From a checkpoint of a small mixture-of-experts model trained on Wikipedia.
Size: 11 layers, vocabulary 12256, 118M parameters.
Below are experts of layer 3 (counted from 0) of a mixture-of-experts language model. Rows are named router (the router's row for the expert), gate (a neuron's input weights, with its number), up (a neuron's input weights, with its number), down (a neuron's output weights, with its number) and show model dimensions 0-255. Each number is 128 + 24 x the weight over its row's rms, rounded and kept within 0 to 255.
After each expert's rows: "comes after" lists some tokens at least twice as common just before its tokens as in all text. This comes from a sample of Wikipedia text that the model never trained on. Tokens count by the router's weight.

# expert 99
router [142 114 160 154  79 149 125 112 154 126 113 143 148  98 131 123 127 149 127  81 144 127 143 121 125 117 114 139 133 148 125  96 131 145 110 101 136 107 160 113  74 139 123 147 125 163  80 143 131 149 108 125 122 111 146 136 155 133 156 110 104 109 140 104 146 126  87  96 176 117 144 124 114 141 113 140 138 147 167 155  74 173 162 149 144 159 137 100 173  86 148 117 127 128 103 114 112 168 151  89 119 109 177 169 163 119 145 119 102 178 164 124 153 160  88 108 162 132 120 114 165 129 101 119 131 116 162 135 149 163 128 140 112 118 135 166 124 126 146 107  97 113 155 155 159 149 146 127 156 106 113 109 111 126 133 168 150  73 159  98 145 142 133 179 124  84  77 119  94 145 127 137 104  95 168  87 128 129  98 126 139 169 130 151 133 130 166 109 131  97 113 145 124 137 135 110 128 132 146  95 119 160 105 154 158 152 147  99  67 121 143 112 134 108 117  98 119 131 132 119 139 109 162 103 153  88 118  84 106 146  91 118 151 109 136  81 144 104 108  94  92 111 127 127 136 107 131  90 119 127 141  97 110 116 110 167]
gate0 [169 145 146 147 109 141  91 127 112 132 161 140 123 144  80 118 123 157 111 129 136  90 130 107 131 134 132  99  92  95 100 142 126  99  93 147 130 104 169  96 172 115 130 124 163 148 172 172 191 115 126 142 150 130 142 133 136 103 134 117 104 139  97 126 133 145 151  90 124 134 150 107 112 131 139 144 110 148 108 149 133 103 112 120 116 134 135 127 135 124 121 125 115 104 136 142 131 105 129 162  78 104 102  93 141 132 121  79  90 108 148 139 168  94 121  81 125 182 154 106 131 111 116 100 129 104 121 133 176 160 143 129 109 123 125 148 110 137 116 149 133  90 138  90 146 160 104 113 183 160 112 127  71 130 152 179 122 112 129 112 120 149 117 116 111  63 127 148 124 129 140 112 151  95 133 140 142 138 135 152 125 156 123 137 108 118 137 131 112 115 163 129 145 109 127 171 121 145 110 153 148 134 133 135 130 124 117 154 145 123  95 124 144 142 111  99 112 133 179 151 122 168 152 124 115  80 101  93 120 119 159 124 173 120 175 135 128 202  92 112 153 119 148 137  78 157 118 156 162 162 139 126 208 137  98 116]
up0 [154 144 176 171 178 137 147 161 120 119 139 115 105  91 106 132 114 127 101 163 139 141 143 137 119 156 132 102  77 128 113 123  99  79 144  97 102 117 132 148 109 106 134 138 129 142 184 150 163 165 120 107 150 114 132 170 153 151 126 130 126 125 146 144 150 132 100 132 177 147 141 142 131 111 158 144 112 139 108 165 101 152 113 148 162 101 170 173 129 123 133 151  97 159 112 129 140 109 105 149 133 112 144 143 164 133 106 152 120  70 158 130 134 132 140 111 141 146 164 139 155 143  76  99 137 109 105 110 151 146 133 158 127 123 104 134  67 119 105 168 117 104 142 113 103  82 128  82 142 164 145 137 112 120 159 130 103 135 163 130 162 133 149 128 125  85 125 145 157 115 126 175  94 112 106 116 151  98  90 171 150 160 122 156 133 113 176 126 165 121 129 103 109 141 156 100 126 141  97 156 133 110 148 116 146 139 113 147 110 126 137 152 152 159 109 132 133  81 109 104 146 120 144 144 128  82 147 107 158 131 150 133 134 152 178 123 104 153 117 134 150 160  90  96 185 128 141  96 148 171 145 129 110 129  81 133]
down0 [142  94 140 160 140 108 108  88 101 163 133 152 133 162  85 114 121 119 129 135 142 105 130 144 136 117 103 109 159 158 131 159 138 127 106 108 146 150 105 141 127 114 125 107 135 180 109 101  81 114 113 141  51 115 143 158 150 116 135 126 125 111  99 148 157  97  99 113 103 129 133 128 115  99 107 148 138 139 128 113 122 152 104 118 109  95 127 130 143 122 137 140  89 167 128 122 125 115 113 153 137 143 121 173 123 124 127 105 110 114 164 113 148 114  79 121 147  93  88 125 109 164 111  88 117 119 167 136 111 105 123 103 136 126 170 142 138 153  70 153 152 120 126 147 111 149 155 128 117 136  85  69 150 163 165 165 149 149 154 116 110 109 124 158 142 142 123 161 112 105 138 140 100 155 162 129 117 174 122 157 111 129 129 126 112 169 136 160 151 150 100 139 125 155 114 104 135 171 145 150  97 106 117 158 155 191 183 156 129 154 121 162 147 156 149 152 138 161 134 117 110 110  74  76 106 176 108 136 114 130 150 108  95 114 103 145 147 113 119 109 112  84 155 111 117 135 144 132 162 102 144 113 106 169  77 113]
comes after: "\n", " Class", " Phylum", "-", " is", " as"

# expert 87
router [105 108 120 124 134 109  97 124 135 126 132 156 132 103  59 137 106 125 163 107 124 110 136 117 122 103 120 154 140 117 118 144 110 112 107 159 121 119  64 127 179 154 129 130 172 103 123 141 117 136 170 126  71 159 121 137 161 158 168 143 137 161 108  94 143 117 178  85  90 102  90 101 122 107 125 123 155 120 129 165 170 153 141 146 139 156  91 160 139 126 106 183 119 129 112 140 135 142 147 132 111 105  93 152 131 125 111 139  83 111 112 119 118 120 104 115  82 111  66  98 150 135 160 164  98 100 133 131 134 139  92  95 103 108 118 149 117  99 110 149 145 151 134 148 100 140 138 111 154 163 142 123  96 150 140 158 122 123 190 169 114 109 148 139 163 131 114 146 115 153 101 114 126 174 116 136 163 101 158 115 111 154 112 132  94 116 132 123 172 115  87 134 139 141 159 123 139 143 135 136 136 147  90 147  86 129 127 154 109 116 119  77 126 139 141 145 116 149 150 152 128  82 118 163  94 152 111 139 107 109 140 140 148 159  97 120 102 177 156 152 110 110 158 160 116 110 117 163 159 133 153 131 134 153 148 117]
gate0 [163 161 123 150 120 123 146 113 145 102 137  94 154  95 140 151 123 162 123 166 115 112 161 127 149 104 132 118 108 131 117 146 142 111 142 124 129  80 151 154 128 143 125 129 144 122 128 144 137 143 154 151 104 167 112 200 107 131  69 146 161 106 166 141 104 144 149 131 160 131 142 164 117 125  90 131 162 102 166  89 106 159  89 120  99 140 128 133 136 127 144 187 101 148 151 186 123 114 129 122 115 176  91 104 135 130 108 119 137  71 135 123  84 160 145  75 102 115 163 133 115 116 117 146  93 132 103  87  97 102 105 145 128 124 100 142 137 117 116 113 114 132 153 106 122 137 147 153 116 129 125 150 117 149 103 141 127 155 162 135 146  74 154 131 158 103 162 164 149 133 126 162 121 150 125 161 120 110 119 159 139 113 162 129 147 123 144 136 156 129 120  83 166 101 165 148 182 162 149  73 106  91 120 121 134 133 127  90 137  93  94 146 137 153 113 139 168 119 166 156  93 119  80 117 157 137 139 130 127 144 130 120 122 128 107 144 111 137  65  97 130 121 149 137 123 126 175 145 113 113 132  87 109 126 131 120]
up0 [132 106 146 189 102 120 119 130 123 142 106 147 139 108  97 108 134 110 137 138 155 141 129 153 149 113 154 126 102 132 146 127 171 153 134 135 153 136 123  79 151 102 117 131 145 126  96  91 132 142 157 164 117 154 154 103 115 139 148  93 137 132 107 120 123 144 113 138  96 121 123 110 146 122 137 156 115 165 167 142  92 130 125 101 133 120 111  55 142 165 122 135 137  68  99 181 126  95 120 106 121 164  99 110 117 158  95 159  98 100 157 135 111 155 136  75 147 117 108  68  82  63 162 113  98 121 109 145 169 109 111 114 124  81 130 103 118 117 155 110 131 107 100 127 114 127 115 121 156 154 136  91 155 170 120 128 132 129 106 114 137 118 128 146 106 125 124 163  91 133  85 141 102 129 131 150 160 141 166 134 110 116 102 118 119 149 144 107 123 153  98  95 176  96 155 128 144  94 189 117 107  57 138 142 112  98 151 140 150 111 151 123 119 152 135 145 160  99 153 133 114 120 125 134 166 117 107 123 141 115 127  77 115 112 117  94 125 152 120 142 144 112 172 184 129 121 128 152 125 112 150 110 122 143 126 157]
down0 [145 114 156 114 119 103 119 107 106 115 129 129 143 114  92  81 171 130 108  70 126 184 157 151 146 150 122 104 122 146 105 138  89 140 126 140 108 116 128 119 140 132 154 135 134 163  97 143 129 109 139 150 159  86 115 146 134 110 134 123 110 112 117 115 131 111 136  88 167 128 110 159 115 122 117 131 154 116 113 139 153 111 115 107  91 143 118 123 147 148 127  48 136 133 100 142 107 106 140 128 133 112 108 140 150 111 136 134 161  61 128  84 123 136 104 105 120 186 138 165 123 127  95 154 141 112 152 140  82  92 162 122 104  97 105 105  86 132 179 171 117 192 106  99 148 125 118 151 118 126 135 138 164 147 142 151 132 130  86 171 139 106 144  92 156 141 129 150 109 119 175 104 114 122 143 102 168  66 123 142  92 126 153 136 167 151 145 110 103 103  68 129 101 164 115 136  98 112 109 104 102  88 134 107 117 139  93 123 153 113 130 122  91 143 131 108 115 162 134 156 124  76 142 133 161 141 117 166 105 149 144 128 133 129 144 110 158 124 139 104 140 112 104 127 129 138 123 128 131 115 148 182 112 115 167 102]
comes after: " M", " m", " S", "M", "m", " L"

# expert 86
router [134 125 125 135 136 120 155 132 120 103 115 145 129 148 153  85 126 130 113 177 137 153 123 101 102 120 167 145 147 122 100 126 139 132 154 136 117  89 129  66 125 131 119 128 140 148 119  90 142 128 136  78 127 112 128 131 139 121 141 145 141 152 121 127 142 169 164 111 112  88 153  89 144 187 166 137 107 185 130 165 108 158 122 137 119 109 120 123  93  86 114 147 140  73 113 117 107 106  95  90 131  76 152 115 126 154 102 116 121 118 138 111 101 116 176 156 127 138 153  99 138 106 151 122 159 159 147 121 136  99 146 150  95  86 154 112 132 111 187 159 106 127  92 134 143  87 129 140 130 138 140 122 145 142 137 104  99 148 103  88 116 110 187 123 140 115 116  95 109 161 141 114 103 129 105 135 125 133 117 103 141 157 127 149 162 104 165  95 134 178 151  94 105 118 164 117  95 183 132 136  85 145 108 140 119 119 150 132 116  90 145 113 106 105 114 103 108 131  99 138 160 149 132 110 150 115 118 104 135  80 114 134  83 137 129 126 141  96 139 109 119 180 119 100 112 126 138  70 117 129  70 112 152  84 151 119]
gate0 [169 164 163 139 130 105 116 109 124 138 149 163 120 134 107  99 124 120 144  98 106 135 168 185 127 143  96 162 139  98 105 153 184 124 130 137 135 119 133 139 167 116 137 124 140 112 152 111  90 135 155 123 190 109 130 126 156 110 124 112 138  98 122 112 112 158 170 115 149 142  79 138  99 129  93 108 142 133 127 124 123  78 128 127 103 140 107 117 127 137 153 152  81 173 124  91 124 144 110 113  93 159 150 118 158 133 162 145 160 147 147 111 122 139 106 145  94 137 121 109 135 128 141 114 157 150  93 146 136 101 121 152 149 144 130 150 136 130 126  63 119 140 132 124  98 123 108 133  99 121 108 117 153 117 112 140 129 142 133 112  84 149 120 133 112 160 146 170 152 135  90 122 162 114 102 167 112 147 114 116 108 122 148 153 114 140 148 112  75 108 113 107 184 111 105 180 109 175  98 149 151 144  84 155 163 162 110 114 101 135 140 102 129 131  85 156 174 108 144 112 113 128  71 133 124 132 150 127 127 152 143 131 116  78 135 138 144 139 139 135 173 167 118 116 126 205 141 160 144  90 106 156 154 123 155 147]
up0 [123 122 119 124 142 142 136  77 140 169 137 126 122 124 112 137 118  92  92 136  88  87 151 170 131 108 146 122 102 163 182 128  73 131  82 113 128 107 167 104 130  57 127 128 129 169 150 105 146 116 115 123 178 115 158 142 118 134 152 123 153 117 100 119 136 134  83 139 134 142 117 135 135 103 105 150 146 136 162 100 114 137 129 155 148 159 137 117 166 121 167 122 147 170 120 106 132 121 109  83 174 146 138 150 136 141 147 108 152 126 154 113 134 155 160 119 158 119 146 122  97 113  65 155 130 138 143 133  94 111 113 129 139 137 126 130 134 133  75 173  98 135  86 120 118 132 124 127 156 122 129 139 122 117 127 115 102 122 104 112 113 122 117 157  69 186 144 116 151 111 133 110 133 146 116 127 153 103 158 116  85 112 122 145 166 118 147 172 153  97 108 114 150 163 107 112 134 134 132  74 173 149 169 150 130 122 132 117 101  80 118 137 128 137 120 126 101 134 162 159 127  94 113 120 107 133 153  97 136 170 131 119 101 128 123 160 141 127 182 129  90 114 145 131 114 118  98  95 145 133 185 173 103 141  79 146]
down0 [136 103 112 123 114 141  95 126 133 126 142  81  98 111 145 112 150 156  61 142 112  95 195 140 138 102 117  80 130 124 183  89 182 103 114 167 125 109 115 148 127 130 142 148 131  92 126 179 154 151 128 156 156 154 123 138 112 131 132 128 146 179 149  96 114  69 139 118 147 100 161 133 154 128  95 117 104 116 142 144 121 148 124  99 113 168 123 112 150 171  95 124 121 153 145 139 183  98 133 127 126 146 101 130 130 163 125 113 132  90 113 122 165 126 135 130 110 138 116 121 134  86 141 130 149  92 175 142 105 124 144  86 124 153 140 164  89 145 118 130 127 126  73 111 167 156 112  62 137 124 138  96 107 107 139 109 144 176 106 112 132  97 135 137 137 120 116 123 135 104 109 132 121 138 155 113 121 146 118 104 129 128 150 131  89 119 137 132 141 128 121 143 127  83 119 113 130 117 105 103 136 128 120 136 137  82 120 120 131 149 112 127 129 101 151  73 167 103 125 104 104 116  98 168  80  79 113 104 121 144 150 148 114 130 149 134 143 136 129  75 102 132 128 111 166 115 151 135 101 149 118 100 172 144  90 175]
comes after: "\n", ")", "Scientific", " List", ");", "com"

# expert 117
router [114 134 131 111 135 130 143  93  72 143 158  87  71 114 112 121 113 120 124 158 138 128 153 137 118 139 160 115 149 125 118 120 121 168 110 112 143 115 105 108 119 146 129 126 106 162 125 117 127 114 115 109 147 158 116 102 100 132 138 110 122  90 121 128 140 130 119 148 106 100  81 146  92 124 143 117 146 142 133 146 125 189 180 120 121 137 140 119 145 126 135  90 137 127 138 160 136 167 149  69 152 111 105 145 120 112 105  90 143 123 122 102 126 190 124 139 125 135 125  73 148 142 147 153 180 131 190 137 101 148 120 107 156 151 126 106 162  87 149  95 117 124 164 144 147 143  52 112 156 132  73  85 138 123  79 131 179 102  84 122 103 128 111 135 155 139 113 157  73 148 117 146 139 139 144 110  88 129 142 105 141 158 118 132 123 117 125 155 136 149 107 117 132 114 119 152 161 141 122  95 108 153  86 143 111  69 144  89 162 126 128  89 132 207 102 124 110 107 104 161 122 107 154 118 125 146 138 126 139 162 143 136 122 164 123 115 125 102  95 125 122  98 111 112 159 120 134  91 127 141 135 130 131 147 150 119]
gate0 [116 139 131 118 132 110  92  94 130 155 137 108 120 112 135 118 121  92  91 143 172 119 153 104 100  84 187 148 133  61 148 125 195 162 112 182 144 129 137 132 161 106 123 152 128 121  85 165 124 124 108 130 127  62 137 140 115 104 131 127  86 160 108 183 108 161 125 114 132 118 141 133 134 151 124  89 100 106 100 137 132 163 137  97  93  83 138 120 168 119 152 143 102 130 113 154 152 144 145 126 128  79 132 131  92 147 144 109 131 134 149 163 154 129  87 121 134 160 122 122  66 182 145 132 148 122 117 137 138 131 125 133 151 132 152 121 110 138 176 121 138 118  94 121 149 131 152 101 111 133 110 134 102 111  87 168 144 152 144 118 100 159 139 119 167 163 120 111 130  96 124 141 127 144 167 134 146 134 111 125 168 125 126 107 126 131 117 133 120 143 115 118 147  91 179  79 109 119 123 140 107 173 112 124 126 145  56  90 170 107 147 140 113 127 168 115 160 124 163 146 145 110 117  95 133 163 102 127 104 111 148 128 154 144 130 106 149 129 121 134 125 111 138 128 138 157  95 110  76 120 137 143 160  99 140 117]
up0 [154 157 157 118 137  99 169 156 141  48 154 155 170 135 136 123 139 114 129 130 163 136 144 111 103 153 109 147 144 149 118 135 116 139 138 147 140 150 100 160 127 115 155 141 118 157 177 120 117 126 131  83 138  99 112 123 125 131 102 109 132 136 111 142 114 105  90 123 110 151 146 163 121  98 145 160 132 105 102 152 174  69  90 110 136 173 112 104 137  93 123 135 138 139 134 125 108 197 118 116 109  62 147 157 124 125 110 114  76  98 119 115 141  73 131  81 114 103 139 111 103 157 114 133  84 144 144 137  99 101 122 164 123  87 145 149 128 151 107  72 122 164 144 104 158  92  98 125 149  97 125 185 152 133 130 124 157 116 125  85  91 138 129 121 105 106 109 120 138 167 106 145 118 103 155 165 134 133  97 119 104 156 132 108 142 136  93 135 143 128 129 143 114 133  99 124 130 120 119 164 100 165 145 137  98 124 167 132 135 138 123 181 125 104 160 100 136 133 126 139 146 167 120  96 168 114 131 129 109 123 120 176  61 146 129 131 105 123 139 110 117 119 153 100 145 142 115  98 162 146 128 148 130 129 121 129]
down0 [145 105 106 159 111 153 124 124 108 121 109 148 124 139 150  81 148 118 117 118 118 137 129 140 168 114 109 129 121 128 121 171 165 144  95 142 151 137 149 146 133 141 140 136 129 125 112 111 108 159 125 179 119 117 109 199 106 128 112 163 112 104 113 147 126  74 161 140 120 162 109 114 139  93 164 158  97 103 134 143 141 113 128 110 121 123 155 137 100  83  68 149 194 102 137 158 122 133 115 132 102 147 125 131 123 106 131 144 103 122 122 136 126 104 154 135 122  58 107 153 106 200 131 160 129 156 122 143 160 118  99 144 108 124 120 125 144 149 110 132 124 173 156 126  96 162  57 116 162 127 141 122 126 117 147 126  94 133 135  85 131 113 115 125 181 143 147 159 144 126 166 141 110 139 133 119 131  90 114 128 116  83 138 129 181  86  96 112 109 124 116 171 147 175 122 137 100 139  80 136 109 165 128 121 162 112  99 152 127 131 150  75 121 103 144  93 123 161 145 111 108 140  96 130 144 148 134 142  96 117 145 141 181 134  83 143 127 129 134 127  96 140 128 112 130 149 160 143 110 148 156 126 108 138 172 160]
comes after: "\n", " =", "\n ", " Genus", "\n   ", " Born"

# expert 58
router [128 126 161  83 128 102 146 130 140  79 103 118 103 108 173 125 138 125 140 106 152 138 109 119 163 107  82  76  88 122 116 126 136 116 131 125 156 143 140 142 161 169  55 116 143  62 121 171 148 156 105 151 112 112 104 115 118 114 171 157 199 108  95  92  83  93 107 130 122 121 107 136 135 135  93 106 126  66 153 125 156  80 115 164 171 137 127 106 143 139 145 157 147 108 146 148 111 130 102 133 100 148 149 128 118 145 141 151 155 150 129 132  93 159 133 127 139 112 131 105 128 153 104 103 109 145 102 136  84 121 138 150 137 117 122 111 150 156  86 122 133 125 126 149 174 144  76 115 137 110 140 138 147 161 114 170 140 107 127  85 129 130 103 135  96 125 157  97 163 119 172 113 129 108 107 144 150 159 124 135 141 122 172 123 124 128 172 122 110  95 161 161 110 195  95 136 141 156 163 165 153 126  97 134 117 152 158 121 129 117 150 146  93 113 129 135 153 109 118 105 146 120 169 127 135 126 111 118 110 132 133 116 159 139 118 119 124 107 140 140 122 140 109 161  99 135 149 148 134  95 136 142 143 130 127  87]
gate0 [103 121 111  84 114 144 100  73 125 114 191  87 109 142 148 177 129  82 142 148  83 143  93  94 122 159 112 132 137 116 118 118 104 134 135 145 139 119 109 164 143 161 163 159 149 152 125 116 133 151 125 122 119 102 172 106 112 102  75 123 145 161 129 160 112 163 163 147  91  90 152 151 127  87 118 168 114  90 158 135 120 140 127 103 164 142 141 121 113 129  95 111 128 102 176 145 122 137 109  99 137 110  99 170 108 142 196 120 128 139 171 104  84 164 104 128 109  90 115 151 119 110 101 117 129 126 145 140 131 115 107 119 141 164 128 153  85 145 188  89 126 126 169  83 107 134 126 144 113 141 136 110 115 147 167 171 129 112  94 121 145 158  97  90 173 136 130 125 137 139 135 145 108 134 108 118 132  84 151 109 127 102  94 147 141 111 112 132 131 118 136 136 123 108  92 121 122 115 140 169 126 127 143 148 115 173 132 130 117 136 129 139 123 128 117 110  98 118 131 161 131 165 158 158 150 133 118 119  82  83 113 110 106 165 102 107 181 136 139 125 118 124  99 117 124 111 164 122 136 103  89 130 148 129 110 101]
up0 [100 133 114  84 156 115  98  94  96 124 107  77 117 106 126 148 139 148 145 125 134 118 139 112 141 123  71 137 111 118 154 201 129 147 161 120 163 170 142 110 121 137 111 123 185 122 152 112  85 118 138  82 128 108 112 121  94 133  71 147 146 152 157 116 123 110  74 155 126 122 120 131 139 110 163 140 115 120 105  74 137 128 120 114  77 149 111 100 121 121 127 136 121 116 128 136 135 133  98 135  99  76 103 111 158 122 179 125 119 121 130 123 133 126 127 123 119 129 136 137 128  87 129 114 133 126 127 127  86 166 159 138 110 152 150 142 102  86 139 111 145  89  88 163 115 162  95  81 135 129 105 103 123 130 132 101 134 132 139 129 112 147 142 165 142 107 133 116 117 139 124 162 135 109 122 146 102 145 130 116 131 124 116 160 170 114 178 110 166 125 207  93 114 122 117 112 121  83 103 147 143 124 118 150 143 125 138 141 146 134 132  85 162 152 110 103 106 114 156 159 160 133  97 117 146 161 152 126 140 161  93  92 112 175 106 151 113 125 135 111 114 150 148 106  53 106 143 106 153  75 116 133 108 121 137 115]
down0 [149 164 112 146 133 114  88  71 156 146 123 131 134 123  95 162 124 130 115 146 112 129 135 169 114 146  94 168 113  99 147 135 144 113  83 117 106 126 107 110 136 157  97 148  95 145 119  97 139 118 139 118 132 144 124  70 122  94 100 125 164 135 133  98 121 130 136 114 106 135 144  94 154 137  90 155 161 153 139 115 104 155 136  98 159 113 112 101 152 138 205 140 151 136 134 124 132 109 143 103 162 113 164 116 121 163 141 124 113 109 133  50  90 153 115  66 126  92 106  85 139 129 135 139 149 146 116 192 151 146 121 126 137  97 122  65 146 159 133 121 131 157 103 172 127 107  67 163 117  91 102 125  97 115 149  89 101 115  95 116 129 123 109 180 154 141 124 133 129 101 149 121  83 143 124 146 122 133 129 138 154 108 155 106  89 122 138 120 131  90 139 129 123  92 143 132 168 126 124 159 147 102 111 166  97 105 150 123 146 133 119 166 186 101 106 170  98 118 149 129 150 161 128 125 145 128 140 131 158 103 121 134 122 117 109 152 128 106 101 133 120 125 106 119 109 116 117 130  83 107 112 118 138 100 128 118]
comes after: ",", ".", " which", " that", "),", "\","

# expert 17
router [117 120 145 115  62 168 142 124 153 116 114 169 146 113 106  81 116 159 141 106 136 127 134 116  77 125 115 139 131 161 114 126 103 128 154 160 187 142 147 123  71 110 112 139 114 166  92 138 120 147 113 125 128 100 130 121 126 150 158 121 111  95 136 104 109 130  79 102 163 105 139 120 131 104 116 118 149  88 161 114 112 149 110 126 154 142 128  85  87 118 135 133 114 131 124 125  95 109 144 109 171  98 111 169 128 117 133 110 140 131 181 148 142 168 135 163 120 124 143 135 139 110 166  98 130 104 138 124 153 150 143 125 130 149 112 118 143 130 134  67  87 183 133 149  93 140 117 109 156 142  82 151 137 138 132 158 145  92 163 116 127 130 139 136 144 164 136 119 141  99 110  99 190  75 154 132  99 118 138 129 112 117 154 128 121 125 185 130 123  82 121 135  91 138 150 113 105 116 142 109 111 125 114 140  92 117 168 144  95 147 135 117  90  61 166 141 140 118 148  92 127 104 106 145 166 136 127 107 144 178 155  95 131 108  86 114 108  90 113 118 141 105 115 125 168 115 147 123 137 128 138  85 114 100 123 102]
gate0 [ 86 145 129 133 130 164 118 108 132 115 135 150 127 142 138 127 140 148 156 162  97 118 127 127 141 161 101  81 121 205 146 143 127 159 184 141  62 135 150 110 128 177 141 136  98 119 138 136 129  89 129 153 105 156 125 155 131 122 136 154 102 120  79  80 100 156 119 142 123 141 132 118 119 170 130 122 102 163 124 104 127 104 108 123 151 107 145 128 174 117 109 116 143 111 142 130  73 108 175 127 158 129 120 157 125 134 143 141 152 143 144  94  92 144 123 131 110 127 163 147  84 161 151 111 102 114  90 128 125 132 124 135 109 123 115 111  83  98 143 169 112  96 142 177 141  96 134 151 143 107  97 121 128 138 143 112 106 136 154 125 123 167 109 112 144  86 139 138 148 118 147 133 125 119  78 116 135 193 108 131 109 137 106 133 142 148  86 130 139 122 111 132 155 146 135 153 165 107 157  91 128 140  86  98 148 120  94  90 108 105 171 172 115 125 124 121  83 134 135 131 124 129 106 142 104 141 106 139 130 120 135 166  97 150 147 168 118 108 117 167 153 116 106  69  96  94 102 151 187 103 129 116 147 134 140 111]
up0 [ 69  88 134 100 126 136 105 106 110 162 125 162 108 140 126 108 144 166  92 169 106 110 135 100 126 123  69 113 124 148  89 142 137 132 142 154 118  88 113 122 142 133 132 144 123 127 143 125 131  94 117 115 158 123 131 148  71 107 120 133  85 130 143 103 141 135 124  96 182 113 157 123 116 140 129 123 121 104 152 125 167  77 133 167 136 121 140 109 160  94 143 121 165 142  96 164  98 120 109 117 134 145 145 121  95 174 153 104 118 130 147  98 130 133 130 122 177 103 165 126  79  93 140 143 121 128 112 111 132 121 149 126 217 152 126 147 139 115 111 144  90  92 123  96 136 135 148 161 144 140 114 111 129 142 125 145 102 141 169 141 119 151 111 134  82 128 110 162 139 111 108  97 139 121 124  72 148 132 139 128 137  89 118 137 134 162 135 153 161 149 129 132 158 133 109 131 127 136 139  91 161 118 113 125 109  58 137 188 106  96 145 143 130  99 146 122 141 145 122 162 101 110 108 111 102 136 194 109 145 137 155 130 110 151 101 142 118 145  99 135 165 134 164  92 129 160 118 167 147 140 157 157 107 143 100 149]
down0 [122 144 108 121 128 124 103 131  99 105 127 127 106 125 144 124 106 133 139 111 147 113 143 131 121 148 104 138 126  92 159  94 109 116 124  84 149 156 115 127 128 147 107 158 101 134 159 161 115 108 117 147  88 154 114 182 130 126 115 110 145 155 147 139 144 141 144 112 115  85 151  89 117 156 118 133 171 115 131  99 149 124 167 139 112 177 174 136 132 132 110  92  80 171 180 103 112 166 174 137 139 138 107 113 143 147 134 147 113 118 137 112 118 126 134 147 134 148 132 124 130 119 150 145 157 123 135 106 131 105 141 168 181 104 135 150 131 139 152  87 118 132  88 136  79 171 139  89 123 133 155 114 142 102 148 131  89 113  63 156 133 113 138 128 121 153 114  65 158  84 110 109  93  75 140 138 152 150 165 156  92 125 180  93 157 107 102 113 101 132 134  61 122  81 137 132 124 173  93 118 155 138  87 137  84 132 144 152 161  91 136 133  86 118 121 130 133 136 124 133 104 136  98 152 146 115 148 143 125  96 139 124 117 110 121  88  88 102 126 120 101 129 137 161 133 161 136 154 145 144 159 143 115 155 131 157]
comes after: "–", "18", " in", " In", "19", ","

# expert 4
router [ 85 119 119 118 176  89  81 135 173 162 115  91 145 148 127 142  85 143 119 114 180 143 131 133 145 140 111 137 149 161 116 156 125  86 118 124 128 128 159 133 118 156 144 133 132 101  82  91 102 141 148 101  72 111 101 151 100 123 146 120 159 138 106 122 134 146 111 118 124 107 157 146 144 104 131 104 159 142 157 143 152 126  81 102 102 161 110 125 128 102 143 115 143 124 129 118 117 155 157 129 140 138 132 156 148 111 125 138 141 151 121 103 136 128 109  75 164  93 142 113 145 120 122 167 137 123 198 144 158 108 122 136 106 105  97 123 137 105 101 127 120 139 127 129  76 183 114 134  72 135 118 163 141 127 171 167 124 184 153 116 111 150 141 143 117 154 129 119 127 106 166 116 161 121 117 139 151 153 131 141 145 116 153 102 114 134 114 126 103 121 132 111 144 127 179 124  83 128 118 133 145 138 127 158 127 109 126 117  75 123 152 121 115 183 125 125  99 134 117 113 110 101 145 154 120 136 148 189 117 132  92 138 139 106 149 119  80  64 172 181 122 130 126  95 112 188 159 139 148 137 147  91 142 135 118 124]
gate1 [112 107  97 141 159 142 111 129 157 204 112 148 133 137  83 151  92  91 157 171 158 122 124 124 139 123 131 149 121 160 135 116 113 144 159 149 129 113 119 127  85 131 134 119 144 154 155 127 140 138 107 183 140 131 101 116 112 143 124 141 140 134 143 127 177 172 143  94  89 167 127 132 116 140 125 119 142  94 162 117 149 133 157 102 119 132 134 146 146 181 132 153 139 145 106 158 114 113 129  93 172 177 162 155 112 119 140 159 161  67  65 116 161 117 161 164 132 142 142  78 133  84  85 111  82 160 144 102 131 120 111 150 144 188 125 132 115 128 135 117 152 115 138 163 152 150 134 148 133 164 156 116 140 131 153 162 123 108 167 132 144 151 140 140 132 134 154 131 142 122 123 110 123 111  99 150 149 138 173 154 178 120 113 108  97 142 141 177 138 117 141 125 105 149  96 121 187 127 101 137 163 137 166 150 151 167 111 119  89 130 161 157 145 150 160 121 121 153 109 167 159 116 153 114 138  86 115 112  93 131 138 121  98 147 148 136 134 116 125 113 126 122 152 111 113 139 144 139 148 120 131 112 148 148 126  89]
up1 [126 126  85 138 123 121 152 151 126 141 115 139 104 113 116  66 140 112 145 141 101 164 121 118 144 140 111 111 157 147 113 126 140 134 132  90 109 137 130 111 147 158 131 158 100 127 138 138 144  93 142 117  96 118 103 179 135  95 145 145 155 142 163 111 125 116 155 148 118 150 150 115 112 122 140 161 122 120 123 122  95 139 125 127 154 126 135 147  91 167 132  98 165  98  93 187 100 152 136 103 124  86 146  94 105 156 102 103  98 111 153 131 142 208 149 104 120 139 130 112 109  79 112 130 137 103 110 153 147 104 128 133 189 110 121  98 148 154 129 115 116 161 125 103 108 134  90 105 154 143 158 142 126 105 105 138  79  66 153 178 183 132 111 132 148 131  90 155 106 126 131 119 122 169 110 134 121  61 115 106 110 118 118 158 145 154 128 133 115 127 150 132 141  89 148  96 140 133 104  91 113  96 139 101 150 141 106 136 144 104 125 132 137 150 142 152 110 100 135 120 151 104  88 158  78 151 147 173  99 124 120 123 124 105 144 121 103 149 152 126 112 148 126  78 114 123 143 160 140 103 153  93 190 161 154 138]
down1 [113 144 168 135 116 118 156 110 117 155 118 106 160 108 130 131 149 147 138 111 120 184 137 159 132 114 170 112 150 135 133  98 131 137 111 143 143 122 142 133 123  84 141 106 143 150 131  91  90 116  71 134 124  88 111 130 145  84 132 101 113  88 148 108 124 116 145 123 108 166 107 125 153 130 143 119 141 158 133 107 107 127 142 123 153  84 129 129 181 118 130 102 158 120 160 144 151  93 107 136 111 134 139 138 140 117 113  96 135 113 103 120 108 120 142 151 157 168  52 118 108 124 146 158 100 110 151 107 115 139 107 130 141 150 109 105 137 107 117 137 148 113 102 116  99 130 152 102 131 158 150  86 157 123 150  94 106 131 107  78 127 149 161 119 107 120 172  72 154 136 133 127 112 100 168 104 180  93 117 102 117 136 146 150 170 115 102 160  85  81 115 141 165 151 142 105 148 138 122 141 124  97 121  77 174 158 148 119 140 140 120 131 128 150 151  80 131 168 103 169 141 107  90  59 122 127  99 143 119 121  92 170 156 143 142 133 124 132 127 103 219 123 147 141 129 127 133 111 137 119 121 118 122 112 136 118]
comes after: " W", " H", "w", " St", " h", "W"